python train.py --hidden_size=160 --n_experts=48 --d_shared_expert=192 --hidden_act="clamped_swiglu" --router_score="sigmoid" --routed_scale=1.41 --init_std_router=0.0081 --norm="rmsnorm" --tie_word_embeddings=false --optimizer="muon" --learning_rate=0.00704 --beta1=0.95 --max_grad_norm=0.5 --batch_tokens=[32768, 65536, 98304] --train_tokens=267800000
Below are experts of layer 3 (counted from 0) of a mixture-of-experts language model. Rows are named gate (a neuron's input weights, with its number), up (a neuron's input weights, with its number), down (a neuron's output weights, with its number) and show model dimensions 0-159. Each number is 128 + 24 x the weight over its row's rms, rounded and kept within 0 to 255.
Before each expert's rows: a language model's description of what the expert responds to; "mostly gets" lists some tokens that are sent to it at least half of the time. This comes from a sample of Wikipedia text that the model never trained on.

# expert 10
Description: Line breaks and sentence-final periods, including closing quote or bracket with period, at paragraph ends before headings or new lines.
mostly gets: "\".", ".\"", ").", "\n", "."
gate0 [131 138 117 136 141 114 159 105 134 136  83 169 132 142 155  89 169 155 124 102 122 155 119  82 175  96 100 179 171 114  87 147 104  88 123 135 129  91 137 125 123 158 108 131  92 108 104 119 133 120  88 140 181  78 167 110 109 158 123 166 123 116 123 106 147 106 126 146 109 132 170 129 129 118  49 120 152 107  95 150 187 125 108 104 116 108 123 141 105 111 141 106 114 126 140 128 135 115 109 150 121 148 127 129 121 117 110 149 132 140 151 143 124 103  99 134 122 132 119 129 162 200 115 122 132 139 113 173 127 142 111 125 158 151 134 107 147 144 113 111 128 140 118 125 146 129 124 131  77 150 144 122 126 107 105  90  94 159 159 100]
up0 [137 134 109 114 114  90 176 133  93 167  98 156 143 111 113 145 149 122 151 114 116 159 163 135 149  81 110 133 175 107  80 127 114 118  98 159 118 113 132 137 132 161 142 123 135  93 118 115 138 139 111 113 139  83 148 130  57 133 133 113 139 113 159 124 102 107  67 133  85 108 143 148  92 134 131 148 112  85 110 103  97 100 137 155  79 102 128 111 156 108 159 110 117 169 147 120 151 139 123 145 119  97 157 112 145  94 117 132 131 101 109 159 100 134 150 115 161  92 115 163 149 138 144 132 152 155 149 100 115  70 120 144 114  96 113 126 134 158 151 170 125 165 107 119 123 130 137 133 125 128 148 118 102  79 107 153 109 110 128  99]
down0 [172 127 151 130 110 123 135  88 106 133 167 129 149 152 153 180 140 161 143 109  91 171 141 132 125  96 143 152  94 156  95 132 131  93 105 129 117 102 127 115 133 114 175  97 140 108  85 144 126 127 141 152 144 140 122 140  77 124 140 118 111 145 102  99 138 127 150 131 101 120 156 148 140 148  75 173 178 160 163 124 120 108  97 112 101 119 138 154 121 135 114 134 122 138 103  89 123 171 150 135  75 164 176 118 128 113 107 138 156 132 111 108 105 106 128 100 155 164 173 107 160 123 187 129 145 161 112  99 120 110 151 103 124 115 122 156 134 133 181 151 114 122 124 117 131 150 114 129 146 107  92 116 134 133  73 121 113 115 120 140]

# expert 4
Description: Word-internal pieces following a short opening fragment like st, f, al, as in gunp-ow-der, st-up-or, f-ear.
mostly gets: " pen", " real", " mark", " Hard", "ч", " pick"
gate0 [131 119 123 155 149 107 184  72 120 151 106 165 143 141 153 143 139 135 126 113 119 148  98 136 119 122 115 143 135 100  69 155 136  97 165 130 162 122 106 111 122 180 106 124 103 127 102  98 150 141 125 130 140 111 147 134 145 143 128 157 116  82 137 112 177 123 141 158 106 102 168 123 131 160  41 159 121 132 121 147 154 161 123 122 127 128 108 121 131 149 118  94 112 112 139 115 136 100 124 143 122 134 143 179 108  93 112 143 169  96 148 152 143 128  62 127 160 134 115 113 135 161 115 147 123 144 134 147 160 144 113 128 131 150 103 138 165 111 106 143 118 176 151 133 156 105  89 167 149 147 140 124 119 151  78 100 102 137 106 128]
up0 [138 152 167 116 121 121 167 133 112 146 124 170 163 134  78 136 146 126 117 118  98 135 202 124 162  70 124 135 151 111 118 156 146 136 145 146 108 102 118 144 139 150 130 143 124 119 114 159 122 160 134  98 144  96 116 154  91 123 112 137 110  99 154 107 149 125  88 115 119 109 154 150  81 137 156 139 142 104 167 139  98  69 139 159  99 134 146 138 176 116 128 110 139 165 140 106 151 107 102 126 146 126  87 137 145 112 137 143 160 121 126 199  75 146 169 116 181 118 135 136 106 131 135 148 132 142 117  88 125  87 103 104 131 104 139 147 157 121 136 184 133 131 123 127 150 141 150 121 132 121 168 103 113  95 135 148 128 124 124 140]
down0 [144 118 115 125  98 104 130 119 146 117 130 115 135 117 116 182 171 125 131 100 130 148 123 136  96 104  69 133 146 164 101 121 107  71 100 173 131 118 155  91  97 141 152 146 146 127 104 132 157 110 139 122 124 160 117 107 112 109 111 138 140 118 151 130 139 133 136 107 131 145 119 158 175 147  98 170 170 112 134 148 132 125  80  96 161 115 153 115 130 123 129  98 158 112 139  98 120 161 148 164 132 120 152 145 123 120 106 139 171 131  80  99 117 112 120 127 133  82 176 130 127 147 166 150 148 123 113 165 127 132 153 162 144 140 154 121 124  93  90 105 168 130 118 144 139 123 107 157 111 123 104 116  93 164  78  70 142 134  71 119]

# expert 41
Description: Vowel or syllable pieces following a name's capital letter, such as a in Gaucher, u in Guðrún, plus Ha, Ba, Moham, final year digits.
mostly gets: "ha", " Ha", " Ba", " Sa", " Ra", "ova"
gate6 [124 101 178 153 111 158 128 153 133 135  70 100 106 190 145 133 112 132 152 155 137 146 157  73 183 137 128 145 124 109 107 138 156 158 134 107 126 133 117 127 129 148 116 120  86 156 114 118 138 173 138  90 134 118 160 160 128 127 171 134 124 108 141  86 131 152 164 143 103 121  93 132 139 140 108 133 108 145 160  99 132 129 118 110 126 131 107 112 128 173 114 118  75  91 148 138  85 149 101 137 147 125 127 111 136 124 115 137 130 168 139 111  89 129  98 152 133 119 123 165 132 114 105 133 166 159 126 107 161  95 171 154 107 137 142 148 133 130 148 124 119 145  85 112 149 124 177 102 113 139 102 102 126 134 186 128 176  96 108 155]
up6 [121 117 114 111 104  85 129 129 125 148 153 139 151 140 121 126  98 101 108 127 110 154 149 137 130 108 126 120 111 140 110 107 146 154 116 155 107  94 158 155  60 131 114  91 143 136 122 196  88 144 152 146 140 143 134  89 123 209 138 132 147 159  99 145 114 106 105 107 119  96 147 156 127 127 122  88  79 143 112 159 105 135 143 134 129 126 137 154 124 133 151 140 131 118 126 126  93 110 120 170 116 121 137 182 123 163 162 157 147 127 163 149 135 103 151 124 104  93 114 153 119 165 103 137 145 144 151 134 132 119 112 192 132 114 161  91 119  96 162 153 116 145 172 131 104 111 129 117 133 160 148  57 159 131 123 134 120 120 122 115]
down6 [126 111  97 137 143 132 124 108 169 115 167 144 109  94 150 104 151 131 120 109 140  96 137 131 186 162 132 149 152 145 105 161 124 178 153 111 120 158 154 168 127 131  86 126 115 126 129 125  85 114  87 161 111 147 176  89 112 125  99 163 106 166 148 125  89 117 132 148 133 139 157 110 111 113 149 156 130 120 145 148 149 177 120 107  94  95 133 142  91 113 111  83 111 103 172 115 103 129 136 170 114 132 117 162 111 123 137  94 151 146 108  68 128  96 100 162 119 100 123  95 138 163 105 136 157  97 108 102 138 141 112 145 178  79 122 147 105 141 163 132 126 171 139 124 136 127 115 124 110 140 125 143 141 119 108 123 124 145 163 120]

# expert 16
Description: Middle or final pieces of ordinary words and surnames after an initial letter or two, such as ch-ry-santhemum, Bl-ack-berry, Dick-ey.
mostly gets: " gold", "ool", " week", "writ", " health", "very"
gate0 [139  93  85 138 153 114 131 117 133 121  69 109 132 143 128 123 140 166 142 114 117 163 129 108 146 139  88 167 167 153 111 120 113 104 164 122 140 131 124  97 104 145  86 129 159 152  98 107 147 150 106 113 147 132 133 150 114 144 110 149 108 108 125 129 142 121 129 152 130 120 156 134 145 165  70 140 116 148 164 128 134 124 164 115 108  79 135 123 146 150  99 128 139 156 135 157  98 111 115 171 117 130 149 153  87 123 136 155 156 112 134 149 131  88 125 164 157 127 104 134 168 170  80 149 134 113 127 167 148 103 132 138 119 154 135 113 118 169 149 140 141 168 142 110 126 111  86 159  89 123 172 122  89 138  50 100  89 120 138 121]
up0 [128 124 127 136 121 141 163 115 103 152  81 175 176 114 139 173 149 139 122 102 133 143 124 119 141 114 107 101 133  95 110 138 143 105 136 169 120  81  97 128 156 118 106 145 132 127 146 134 139 131 112 106 136  94 123 169  89 141 137 121  91 109 137 109 123  88 107 151 119 103 145 156 112 125 103 119  87 152 117 122 112  97 122 153 117  98 126 140 179  99 143 100 127 201 153 137 161 126 120 133 131 135 123 105 113 117 134 129 196 114  84 170 111 113 184  92 168  90  95 129 120 116  87 124 132 104 136  77 142  94 161 164 127 131 114 133 164 160 135 155 158 142 125 154 134 119 122 142 135  91 143 110 102 139  98 137 119 135 108 148]
down0 [137 118 119 131 128  80  94  98 155 115 150 159  77 122 166 182 164 169 137 135  89 165 123 117  94  60 106 129 129 159  96 148  91 146 118 115 132 129  98 103 117 100 157  89 175 156  84 155  95 121 104 119  73 124  98 127 106 116 130 153 108 123 139 116 136 113 145 143 117 107 157 158 148 145 125 139 138 162 133 131 115 109 112  82 116 124 132 129 109 131 143 118 109 163  95 138 150 133 117 157 105 142 136 105 116 119 101 154 132 124 133  90 102 108 157  89 149 167 170 131 138 132 136 171 123 107 151  94 144 138 135 113 140 125 103 158 171 120 131 132 120 120 138 116 128 165 119 155 150 135 139 113  89 116  62 114 132 115 135 120]

# expert 25
Description: Colons after infobox field names such as Born, Website, Height, plus digits in sports statistics tables.
mostly gets: " Spouse", " Born", " Clade", " Died", " Website", " Elevation"
gate0 [123  97 141 140 184 115 178 123 119 140 119 108 166 135 112 116 137 126 166  86  89 129 125 109 129 121 138 183 149 136  97 138 120 120 113 127 138 102 128 104  98 186 149 113 123 144 114 122 159 144 114 198 147 122 144 160 113 140 138 174 100 108 131 161 149 120 127 168 105 115 168 120 106 175  79 124 117 117 118  96 132 164 108 136 154  99 104  89 105 116 133 115 138 134 126  99 168  89  98 157 110 132 112 136 111 104 111 141 151 142 128 139 100 127 110 145 144 136 115  94 125 157 102 180 136 141 132 185 114 158 103 125 140 133 136 135 142 138 124 119 110 159 150 137 119 130  81 169 100 126 142 106  93 154  72 112 106 121 146 119]
up0 [157 150 138 117  93 118 185 129  93 159 106 156 105 103  80 149 138 104 147 103 119 154 123 124 154 112 101 118 149 144  91 147 130 120 103 177  94  65 112 134 143 121 117 126 143 101  88 167 141 139  92 109 167 118 118 140  52 102 129 113  88 127 144 138 151 138  96 131 109  83 147 133  94 135 141 115 103 121 138 118 117  88 113 159 102 123 152 121 157  99 148 115 108 151 110 119 131 107 124 142 135 115 151  75 126  99 132 124 130  97  96 180  91 157 137 117 141 110 138 132 107 155 143 104 151 145 135 111 113  97 126 134 121 136 123 180 127 138 160 153 133 148 163 167 154 162 124 133 161 118 145 100  97 132 109 111 147 110 146 142]
down0 [123 134  93 117  89 124 117 101 151 134 161  96 130 170 133 145 150 105 132 122  96 193 118 134  72 109 127 125 139 113 107 112  85  85 103 126  70 119 123 121 134 108 117 104 130 141  52 113 129 118 172 146 139 149 103 108  97 121 170 156 103 115  85 111 158 138 112 112 124 135 164 135 157 156 116 174 154 122 165  96 127 119  99  95  96 126 140 114 135 118 119 102 101 145 116  82 117 174 156 159 116 144 104 153 120 121 117 162 126 140 121 128 130  93 115 107 170 129 157 143 135  95 177 166 134 133 119 116 132 151 138 128 110 132  99 128 152 139 103 115 141 113 134 130 126 129 117 119 139 132 122 143 116 133  96  71 156 151  89 103]

# expert 22
Description: Award-table words and cell separators like Award, Nominated, Best, Medal, plus of, the, in within titles and memberships.
mostly gets: " Award", " Championships", " Nominated", " Prize", " Actor", " Awards"
gate0 [134 101 113 132 137 136 152 108 106 129  94 119 150 120 128 168 131 148 109  85 113 130 119 125 117 120  76 147 140 141 103 137 139 132 110 145  99  79  97 135 117 160 152 157 139 111 119 106 154 154 101 120 139  82 163 158 125 116 116 190 105 124 111 101 163 123 113 171  94 133 133 118 135 167  46 120 115 132 166 142 137 123 123 129 145 108  97 122 125 128 124  95 130 126 114 152 138 119 141 152  93 142 128 130 109 131 109 141 145 111 157 131 144  93  59 140 150 164 103  64 146 179 117 165 131 122 100 146 139 162 102 179  98 133 120 128 136 163 109 126 142 159 143 101  80 103 123 144 109 137 141  98 108 162 117 117 110 140 148 121]
up0 [ 96 116 156 111  95 107 178 119  96 174  65 131 127 124 135 114 123 119 143  83 113 131 151 122 146  99  91 109 133 165 109 113 111 111 128 173 100 104  98 129 146 136  75 119 118 125 116 109 174 155 114 104 146 110 137 149  93 114 146 126 134 121 134 140 138 130 111 124  99  95 144 129  88 140 117 132 114 140 106 118 121  76 128 176  85 111 160 119 161 135 178 111  84 152 135 121 179 169 100 164 125 116 141 145 131 115 108 150 129  96 109 157  71 130 136 111 145 142 145 155 116 105 124 132 147 133 130  81 116 127 102 117 113 110 105 154 138 109 149 182  88 118 130 116 140 106 147  92 154 105 153  93 123 126 146 151 131 148 123 156]
down0 [175  97 135 103  97 110 117 122 130 141 178 152 112 135 189 173 168 154 127 103 124 145 140 149 120  95  96 136 133 143  97 127 141 121 118 141 118 147 132 127 120 159 115 116 167 159  98  94 183 122  82  94 114 115 170 112  92 103 126 176 119 100  74 102 131 148 153 133  93 104 130 153 161 150  80 122 135 120 141 111 101 133  90 118  95 109 134 114 131 125 112 102 139 154  79 107 104 121 142 158 116 129  98 139 132 133 129 152 161 106 164  80  88 103 137 109 155 153 132 105 125 142 174 171 133 145 133 116 108 136 162 142 137 112 111 157 151 107 128 140 132 106 112 148 123 111 123 140 137 104 160 146 128 140 102  92 128 131 100 147]

# expert 21
Description: Inner digits of years and date ranges, especially the 9 or 0 after 1 or 2 in 1921 or 2003.
mostly gets: " Engineering", "adem", "9", " Research", " Music", " academic"
gate3 [ 73 102 128 143 144  89 108 160 109 142 132 124 138 175 170 148 120 143 153 130 122 147 151  68 129 130 192 133 177 119 128 134 106  98 147 140 129 152 154 147 121 129  93 151 147 125 107  89 156  97 144 102 108 122 134 139 124  97 145  84 134 123 146  78  86 134 156 136 147 162 132 130 115 134 103 115 121 111 121  94 117 104 175  52 131 102 176 127 122 119 107 137 112 139 111 145 159 152 122  79 108 117 120 140  98 124 115 105 132 105 123 143  95 138 119 148 162 130 110 111 130 127 143  91 106 127  93 138 158 167 123  94 163 116 140 135 135 101  99 116  93 121 140 131 145 120 164 127 106 123 141 139  93 120 122 110 108  93 157 171]
up3 [148 170 139 112 117  82  77 145 103 123 102 145 146 155 102 137 147 151 150 137 166 126 151 119 142 137 181 160 110 132 162 101 135 104  89 111 110 142 120 142  98 107 101 136 116 112 137 144  82 110 108 148 136 125  72 152  98 116 115 119 118 114  81 132 142 108  95 150  58  87 148 129 126  94 137 113 147 140 134 104  95 127 106 111 140  95 147 152 151 135 125 120 138 105  96 145 121 110 141 138 122 133 128 147 153 138  99  86 110 164  39 156 152 121 156 136 117 140 112 134  86 125 135 146 110 117  92 117 125 132 124 161 132 150 166 151 133 138 168 149 156 136 146 144 131 137 157 170 154 107  97 176 130 118 134 144 123 150 112 127]
down3 [133 114  75 140 128 145 177 116 109 108 128 113 139 136 137 139 138 147 138  87  66 139 110 107 105 115  74 173 130 137 133 107 145 141 110 126 110  93 142 113 128 123 121 146 121 189 160 150 135 152 161 141 127 113 135 136  90 111 109 119  86 100 102 111 116 131 116 128 145 141 140 148 104 136 144  99 156 108 117 129 110  64 108 152 169  98  99 134 128 142 130 123 125 149 105 111 133  91 109  86 190 124 150 162 110 120 138 150 108 119 129 108 161 117 159 134 118 134 129 133 154 107  84 159 123 140 126 143 130 126 110 151 137 148 124 103 123 105  47 156 157 146 132 158 129 115 105 100  99 135  96 131  70 179 118 128 101 146 130 110]

# expert 8
Description: Prepositions and words in life-event contexts, especially on after married, died, born; also digits of dates and years.
mostly gets: " late", " married", " died", " born", " around", " ===="
gate0 [129 119  97 165 116 103 187 108 129 148 117 167 161 157 131 140 131 162 142 105 127 135 114  97 150 120 138 163 160 142  96 165 105 102 153 107 110 113 135 125  84 171 110 121 157 157 116 119 144 128 121 103 155 118 142 154 122 148 135 130 102 134 129 153 160  94 153 148 115 103 142 116 143 157  98 129 141  98 133 114 162 161 107 138 133 109  91 117 123 148 126  75 125 152 142 122  94  84 100 164 100 140 123 130 116 126 122 122 177 153 153 143 154  98 126 129 168 137 159 122 158 171 147 161 128 159 123 151 136 118 111 143  86 140 158  85 149 108 123 128  88 151  78 131 120 102  99 155 127 162 170  94 129 154  77 124 108 151 155 143]
up0 [119 124 148 191 121 165 153 100 131 148  88 137 125 135 105 144 149 114 148 122  96 124 135 123 143 100 132 139 137 132 143 145 130  94 124 167  93 125  97 134 137 115 126 130 127 130 130 138 118 160 137 111 145 122  99 142  81 150 110 102 133 123 137 127 137 119  88 120  94 122 158 129 126 158  93 147  84 136 108 112 103  98 119 143 125 162 138 158 158 125 113  75  94 176 136 147 124 107 128 160 161 113 123  97 112  97 122 158 162  99 100 166  71 117 157  80 197  88  94 131 144 113 148 158 121 138 114  94  85 105 140 141 132 124 118 133  99 166 152 181 101 150 128 123 105 105 133 154 129 115 148 123  75 152 123 139 106  92 120 125]
down0 [147 107 127 108 113  83 157 104 144 139 161 162 153 156 129 171 137 137 127 163 102 153 136  99 103  90  89 149 120 150 104 108 102  70 142 131 118  93 141 116 138 127 175 125 147 145 102 121 150 154 161 155 145 158 134  80  88 113 140 175 101 132 121 124 147 130 125 157  97 127 133 119 155 145  84 136 150 105 150  97 115 139 101  87 109 125 163 137 137 135 128 143 126 144 110 130  92 136 112 134 122 135 107 154 105 112 143 119 132 118  65  92 106  84 186 143 155 144 166 130 145 131 154 160 160 163 144 106 118 143 107 123 121 140 119 152 125 108 118 158 144 103  90 146 140 156 127 145 134 128 132 143 100 130  54 121 143 125  87 120]

# expert 34
Description: Sports words and team or league names in athlete and season articles, such as NFL, NBA, Steelers, Championship, table pipes.
mostly gets: " Championship", " NBA", " NFL", " Football", " USA", " Baseball"
gate1 [183 107  70 140 121 190 117 158 166 139 166 148  93 137 130 157 116 113 127 137 154  81 125  95 159 113 138 133 141 149 125 164 112 109 132 146 103 160 117 119 116  73 107 125 105 114 140 103 115 101 107 135 166 183 133 104 126 130 101 115 127 148 159 111 110  89 132 129  85  78  95 137 106 144 119 116 112 128 137 135 101 113  81 102 123 112 176  86 118 104 119 110 134 153 106 142 122 140 100 122 140 110 123 142 146 169 165 147 126 102  75 116 133 164 142 147 100 130 126 160 131 143  94 135 138  93 106 129 145 154 101 122 134 138 101 102 105 108 137 108 122 144 124 139 121 135 113 155 114 107  76 124  95 100  81 145 155 143 117 121]
up1 [127  96 124 120 131 163 144 127 121 146 156 122 100 115 163 127 152 149 137 121 140  95 157 121 145 134 118 131 109 158 122 132  89  62 144 174 126 129 104 121 153 148 130 106 162 161 116 119 105 118  95 100 121 139 104  74 165 100  97 124 146 122 150 148 123 162  94 140 138 124 155 140  85  91 110 112 134 132 178 126 126 106  94 107 113 165 134 111 137 102  66 100 138 168 168 115 143 100  83 129 120 151 134  82 137 148 122 182 114 163  45 118 104 111 106 139 129 148 121 130 120 171 135 127  91 130 103 110  96 147 134 131 153 140 122 136 129 123  91 101 137 152 167 145 148 106 126 138 115 143 130 121 103 100 139 140 153 117 112 125]
down1 [132 130 172 118 149 122 137 177 161 104 154 133 172 139 129  92  97 113 146 172 121 156 106 126 102 128  95 125 126 125 151 147 103 117 150  82 143 152 130 152 156 164 161 131  78 150 111 119 147 117 148 149  91 138 126 106 100 130 125 143 134  98 151 125  89 139 113 112 167 141 140  99 125 184 139 143 144 103  78 164 133 144 156 126 163 106 145 122 132 149 107 105 141 132 141 143 146 128 162  87 130 103 117 108 127  92  92 163 125 118 159 153 107 126 121 183 150 134 102 128 140  88 135 132 138 118 139 124 106 100 111 150 180  78 165 139 151 170 124 111 125 159 102  78 144 122 138 141 182 140 123 134 155 147 113 146 152 135 111 112]

# expert 27
Description: Prepositions and verbs introducing a phrase, such as by, with, from, using, built, caused, notably "spread out, with" in census text.
mostly gets: " by", " with", " using", " through", " built", " caused"
gate0 [114 115  94 134  90  91 131 102 166 140 106 138 115 146 132 113 135 172  86  74  91 156 108 119 106 117 104 157 125 153 119 174 121  74 120 133 115 120 146 133  72 174 118 145 150 134  98 171 152 109 128 126 143 138 144 152 104 119 121 147 134  97 134 114 134 113 131 165 124 114 144  92 144 141  87 107  94 130 128 185 138 148 106 149 107 138 110 127 126 134 127  90 135 117 144 125 136 102 105 147 127 174 139 109 104 109 118 140 171 175 138 139 138 116 108 125 136 173 152 113 113 142 132 146 127 106 158 137 144 105 111 196 122 135  81 108 140 156 101 139  94 188 129 159 112  85 116 152 123 165 131 124 126 124  98 109 113 119 134  93]
up0 [109 148 101 126 163 156 126 107 145 159  94 167 129 106 129 120 139  96 164  99 128 142 177 132 165  78 133 134 134 130  96 145 132 164 115 150 137  88 113 152 136 168  95 153 126 107 140 130 161 143  81 117 163 131 111 147  86 118 119  99 100  94 134 117 132 155  85 140 131  94 133 119 111 125 146 148 111 130 142 136 131  75  99 124 119 107 115 114 148  73 161 113 100 143 139 139 171 112 107 155  85 122 110 123 137 102 112 144 127 100 123 171  67 168 161 117 149 107 110 155 136 106  98 156 141 149 125  86 107  99 116 117 116 124 100 144 122 135 152 131 171 158 112 141 137 144 123 129 166  72 122 118  97 115 122 142 104 109  96 142]
down0 [166  83 147  76 123 112 136  88 148 126 141 135 123  99 146 177 146 126 134 136 102 168 154 116  98 140 138 138 126 156  91 164  95  80 116 113 151 121 107 112 143  98 147 119 142 127  58  84 110 138 131 118 123 161  95 119 100 142 148 164 133 136 132 105 151 156 134 102 139 110 159 142 154 126  77 130 117 116 114 131 112 110  94 107  79 128 140 159 114 107 130 120 113 160  97 100 132  96 132 144 120 153 114 120 133  99 128 150 187 153 117 108 122  76 140  97 137 150 154 125 151 100 158 175 123 112 141  92 127 154 153 112 112 145 132  99 141 115 119 146 138 141 144 159  97 125 127 104 145 165  88 133  82 112 115 101 171 140 122 123]